python train.py --n_layer=11 --n_experts=64 --moe_layers=[1, 2, 3, 4, 5, 6, 7, 8, 9, 10] --normalize_top_k=false --lr_router=0.000612 --norm_eps=1e-06 --tie_embeddings=true --optimizer="soap_variant" --lr=0.00515 --batch_tokens=[32768, 65536, 131072]
Below are experts of layer 2 (counted from 0) of a mixture-of-experts language model. Rows are named router (the router's row for the expert), gate (a neuron's input weights, with its number), up (a neuron's input weights, with its number), down (a neuron's output weights, with its number) and show model dimensions 96-143. Each number is 500 + 40 x the weight over its row's rms, rounded and kept within 0 to 999. Numbers have three digits each.
Before each expert's rows: a language model's description of what the expert responds to; "comes before" lists some tokens at least twice as common just after its tokens as in all text. This comes from a sample of Wikipedia text that the model never trained on. Tokens count by the router's weight.

# expert 52
Description: Final suffixes completing a word, such as -ity, -ual, -ation, -ant, -able, -ancial, plus States after United.
comes before: ",", " (", " of", " and", " to", " for"
router:431490478473554480500476514531598505528485513481524506513482497459500518566437555512609570504502466460528431508523492481385533526549483543513492
gate0:498510485553447515515479493488597545484548527560550501491495512441449460475545549549525498427526591453519450538458479555498540555502549512496420
up0:555560488565498519466499461456613555533473512586577482442564501484539507511578486481535549513538517464509503525575506449490467538538498497553487
down0:524465543464471484522545463457446448518550562439533496468517466536480520509490495517452559451449520568550439489512468458512520448538545549530572

# expert 15
Description: Wiki section heading markers and the words inside them, such as Career, Biography, Bibliography, Club career, plus words like season, football and series.
comes before: "\n", "==", " ==", ":", "===", " also"
router:529469458506542520466494488530470499560506473503486560518543486454529519487440535531487440510603539567516476492512491480457491414524569519529503
gate0:509515588488516534517474601520499500549487450513521461443501458495500500462529570511448533528481484503466451535473437464536523472525501520448582
up0:480472539529496502528487388521477486520478499583581507472540504476537544539468466465548511523515467497538470442525518561552545477444504451493518
down0:545544436455497538467549440482474504504512535514569522464509441539481468461513581493554495484535525461544496492484430459506412485548450458464513

# expert 49
Description: Common first names, months and institution nouns, such as John, William, June, Court, County, Duke, plus year.
comes before: ",", " of", ".", " (", " and", "'"
router:520500444496451470496456549506607534511471496482474470492506504505506572521521488465526575546475463551576488449548568539495508525483529491460519
gate0:530495431458453480502516540537501590558461476437533529470538492472529604501522418513470558523528522620553501502520507497493528503449449516503490
up0:593515410466423467516503525476599491524439508452540493480523510490527615514509471541472506556468533604539484483505521469505464463446500519514506
down0:501458523490594550595523503514507479515463583443439508474517552501514497473463543493521447536526464482585496454555482475482535502540523504522514

# expert 21
Description: Field labels in infobox lists and the colons or hyphens around them, such as Occupations, Location, Date, Released, Preceded, Label.
comes before: ":", " by", "=", " Born", " career", " Team"
router:444481511510498483564501507471538565550494546394467588448509519464455450502515489548563480511553497546535418492494517519549513475505515426477492
gate6:374512505531474506435497495450518588457498481469563491501471424477473570420548490519507548488493496516485494471489546504487511445526435455502446
up6:510544472496519504496460507512490539510458522421493478492545559520580549541541559487389475515431404468495525549527492520554502550420520577493563
down6:493555513528564485470522546552531436566552526519545569568465483463560489513474410518508450533535520541540523528505516549540556486466503421476567

# expert 26
Description: Main verbs and particles after was, to, is, such as made up, brought in, used, became, released, split into, particip-ate.
comes before: " to", " in", " of", " the", " by", " on"
router:536484534512491574491502511475572471526446574590469489495541417455540557539473524506448419508507502551518456435440536581531468467554461576507455
gate0:486517485510530465452508504458520527483538424544520559510527544429543530467479469488522511460478499394458477519516450516586485491501525492497559
up0:514513453444465568535516522503527487483544458455469508499454538451485481442510538469513503476542482524483515436493468600453465503532487500516496
down0:441521460527501443482521548391469510456516508517497472530540441453451539562565471479497441483537507499394470508499534515465528467515595497554485

# expert 2
Description: Word-final suffix pieces that complete nouns and adjectives, such as -ions, -ities, -ations, -ing, -able, in reg-ulations, suffr-age, dispar-ities.
comes before: " of", ",", ".", " and", " in", " to"
router:497496506520460455417474525580510442561451496536509465469401472482444442561503529450490538508521463490585507493547525532545506466544470544481525
gate0:515446512563486439548494550541482532412534567460501484491390500462500465443453511549468556499445444506522517548499508531530408508439524518520548
up0:431495467562504500509459542491512551451536526470505471512451501439554471509476526599482558454509486478449563514485490530472430554478496457518552
down0:421475454499547526510484506491456457472576543478470437509532577538567441538431595473492547459547500536441548491463551571466441464495524544464584

# expert 18
Description: Noun-ending pieces like -ation, -ization and institutional nouns like Institute, Centre, Cup, plus Roman numerals II, III, as in Grade II.
comes before: " |", ",", " of", ".", " (", " and"
router:444504551484476466476478524494563500532487488456575473478527506508508502513512533545491523512497517551488545506529490505381521431569388463503526
gate6:452530543509492543541516538420566471527479558502540542583490502586542527496542478480468489526476576489444533445562479480485459511536473432569538
up6:499448466515505469462485447567494473513454449494492496462409529476503417506429560523514494455487466489597489482528500431528507470477529495449471
down6:506448584534537509514528532451490493488540499450490491484497496524478473556527477481505494493467493488497458567460531614446501519468522552511532

# expert 5
Description: Prepositions and conjunctions in mid-sentence after a verb, participle or noun, introducing a phrase, such as for six years, moved to, performed at.
comes before: " the", " a", " his", " an", " its", " their"
router:517547509473450450421524544542573535515481573561439488467474477526502566473539531557515543569429540510486513474528438462440494433507413484522449
gate6:459531538490461525520520502512551514519490493479502513468444504477454565503534494443485502523463511524517602455518499409553495535474521560432508
up6:491561486494479488484532498548510483556544487466517476465460447533438588575491542522552532503517581504542565507503545448512465531502459519461474
down6:558523451547529493491461538495552437567563505565519484500520502456466510509513514493458518487495429542524491514464461530501483441536473490485474

# expert 44
Description: Commas, and, was, is, which, who, however joining clauses in running prose, often right after a subject or parenthesis.
comes before: " a", " the", " was", " he", " and", " is"
router:508470504478467426504529531531500509505466464515533482482428536550574521438543525510496484533509529544451578503457443464454469463538449519505545
gate0:518539496509476464517558440486502507496551565488475467438512490466552606503484537463415414501457565528538473527492469491466469533492412544498466
up0:474513438506537508545447463550443559458522543506397492433552548473590561471535522501492463493563539530429542490508476391423506488495558427462519
down0:505494495569496507523532539466550499509535458491531504532401441498408485551503514509528453491487517458522414504569507530403509440492481525504482

# expert 58
Description: Field names in infoboxes and key–value lists before a colon, such as Coordinates, Born, Location, Venue, plus degree signs and ft.
comes before: ":", " of", " in", "==", " (", " by"
router:473466493467509475535533518414536514529480534505472547439557482467445440473499521562551453527552526551508458473519511517512455443532520497501536
gate6:499480387459515517550504539441526503445494528524459495511449508519409517489513477565521587468524489546529562559501447560497427505497509419496526
up6:521547568513481520463435462537456511524431495459523533511546545526553469506415499413526463523459472380519502453456473492500496502506548522477484
down6:476505506464495410468484498523554443527504494430415470487481520485550493500578481457498475405448414490497370475483514458508519540479441509470535

# expert 28
Description: Pipe characters opening table rows or cells, plus section markers ===, list dashes and bullets, in charts, results and discographies.
comes before: " ", "|", " Total", " Best", " \"", " Party"
router:462502472513456442506473518467526514483438501523490512463446484499577525509455521533501503483506501458490472570522474548504514492552545502473577
gate0:548476455541490478542458573502471435480543485480488441444603465499477515583441464477565501491446562524477509491511475511505529481446458444489428
up0:463536531536473442478504490628554520606521516455469555532434484520503488555515435476547455487498500546550507469549523492515523481446513577504573
down0:477539559565531461472483549423513500465524599435489466497483480459468537522490503552492427483463458474467550547504542484563484534488480512541458

# expert 13
Description: Sports nouns and results in football and tennis articles and tables, such as match, team, League, Cup, Loss, player.
comes before: " |", ";", "'", " player", " League", " was"
router:472454468504514485490529484477502471529490424560495434497530466523539549538532530507542525546590496561456583501528519445405543526512430523437504
gate0:470437471576552481534501460514545501518547506573475501520551467555491557472570523463556524547607541502507519525460477470570495541511480417499508
up0:520563510438508535513494469523500516510492541445448511511517503488522494553455515543459429473442480492530440498532487494451492460530558591512452
down0:469541500483516502440544522490532577515471564523563559472481453508511430551484532462484576500592501522596438463491551461474493435433508493436510

# expert 36
Description: Dashes starting list lines, colons in infobox fields like Predecessor: or Released:, and taxonomy entries like Kingdom: Animalia.
comes before: "-", "\n", " The", " •", " In", " Born"
router:513512413472530530539533563492531484551472534458537530482500491491481439450553500464450500420557500511525476530557434455544472508499470483546461
gate0:494541488562553535541515503551540569498469543476501442553498481580479520494566523501525479519541427537484479479468486499562435448469509465473547
up0:454505474496572549514478497416470449503491519489526519532484540474498481497459533536496549498523527495501472487500511558470580541513528465510473
down0:422441527460555524575484489451484457419426487475514543520498532464477487466437424497474541534476458478503453396541526567551538442556449476489443

# expert 47
Description: Prepositions and conjunctions that open a sentence or a time or place clause, such as In 2015, In March, where, until, during.
comes before: " the", " ", " a", " his", " he", " this"
router:506492447462507468462492516602550511528434481542477489520521470484480548444471549481496577547450446548425532505480475470512469470465529532464531
gate6:448548520427487458467459530541505465406499536479517475557510522446495545393491432465517443532489489484531494527487434528474454510560495522516479
up6:497515485500446497464506480509487465418485552513533517613496483478485541397516475465578469501452510493523513489469405501464463521517498507515447
down6:455513487469492518474537415504535509459457458489427509553507480471453488450501495516525429475552553566462536494422473453495557518479540514520506

# expert 54
Description: The second digit of years like 20 or 19 (2013, 2008), especially 0, in table rows and sports-season listings.
comes before: "0", "1", "9", "2", " |", "8"
router:522595555502503579461576477481435560516547446480549509474506500473474453504543484520510463515515531528437527536518573594421462437512474498510507
gate0:489420516487505443468457536488457518530522539486506519525456485464561528506504484466498424497527512475523444477494509542508475552498529519530522
up0:507559460502510509565505407542569524466480480499501513437599542526487509513500553519509524474529504528544566505495495471477504438431480461481488
down0:529553490471489535444499485510532503474521502486470518537539514468525433598530587570534512452503498478525516406575422538548566495550485496529592

# expert 33
Description: Prepositions and linking words after verbs and nouns in running prose, such as accompanied by, associated with, made on, convicted of.
comes before: " the", " a", " his", " an", " their", " her"
router:504495477431470488488512496496544492590457576562415505514416457596567506457531525537507572579458473510484571506497419513471463455452495475498445
gate6:478486541458479472482438535543494537466479483475472531525488425529456471509432467481480442480445512498429474473538498515537502395525555497516404
up6:536556486509531496472522512521488521445459488475495518513456557458426416475461446546480470536523475487524437504489550508461514474449509477595491
down6:415440515536580497575522480513500459546545538497541518496486523491556614492546490442463488516431505513575516510506495421452491536537492537514471

# expert 53
Description: The preposition of after a noun, as in depths of and command of, and s as a word piece, as in Uppsala, absorber, Writer(s).
comes before: " the", "s", " a", " his", " their", " this"
router:510513511531490449407551483500528499502431530559443506479409474526488491425525516600531503552463482421523440534481512555445439449493485519492512
gate0:470443475538526504505523533511544437544500558537448513501442421450547495436485557489409565533452484537486484430454510445450545518423460511501553
up0:466490500485530416505556503517527484553480501545492515548535498464442514531493511566469523504479524618491496478456476491516429495472439531557536
down0:501606415576463504502514520522468529495487512479472501506556515548518489482432483505480488473483417517447468462511476502534540472496502500473501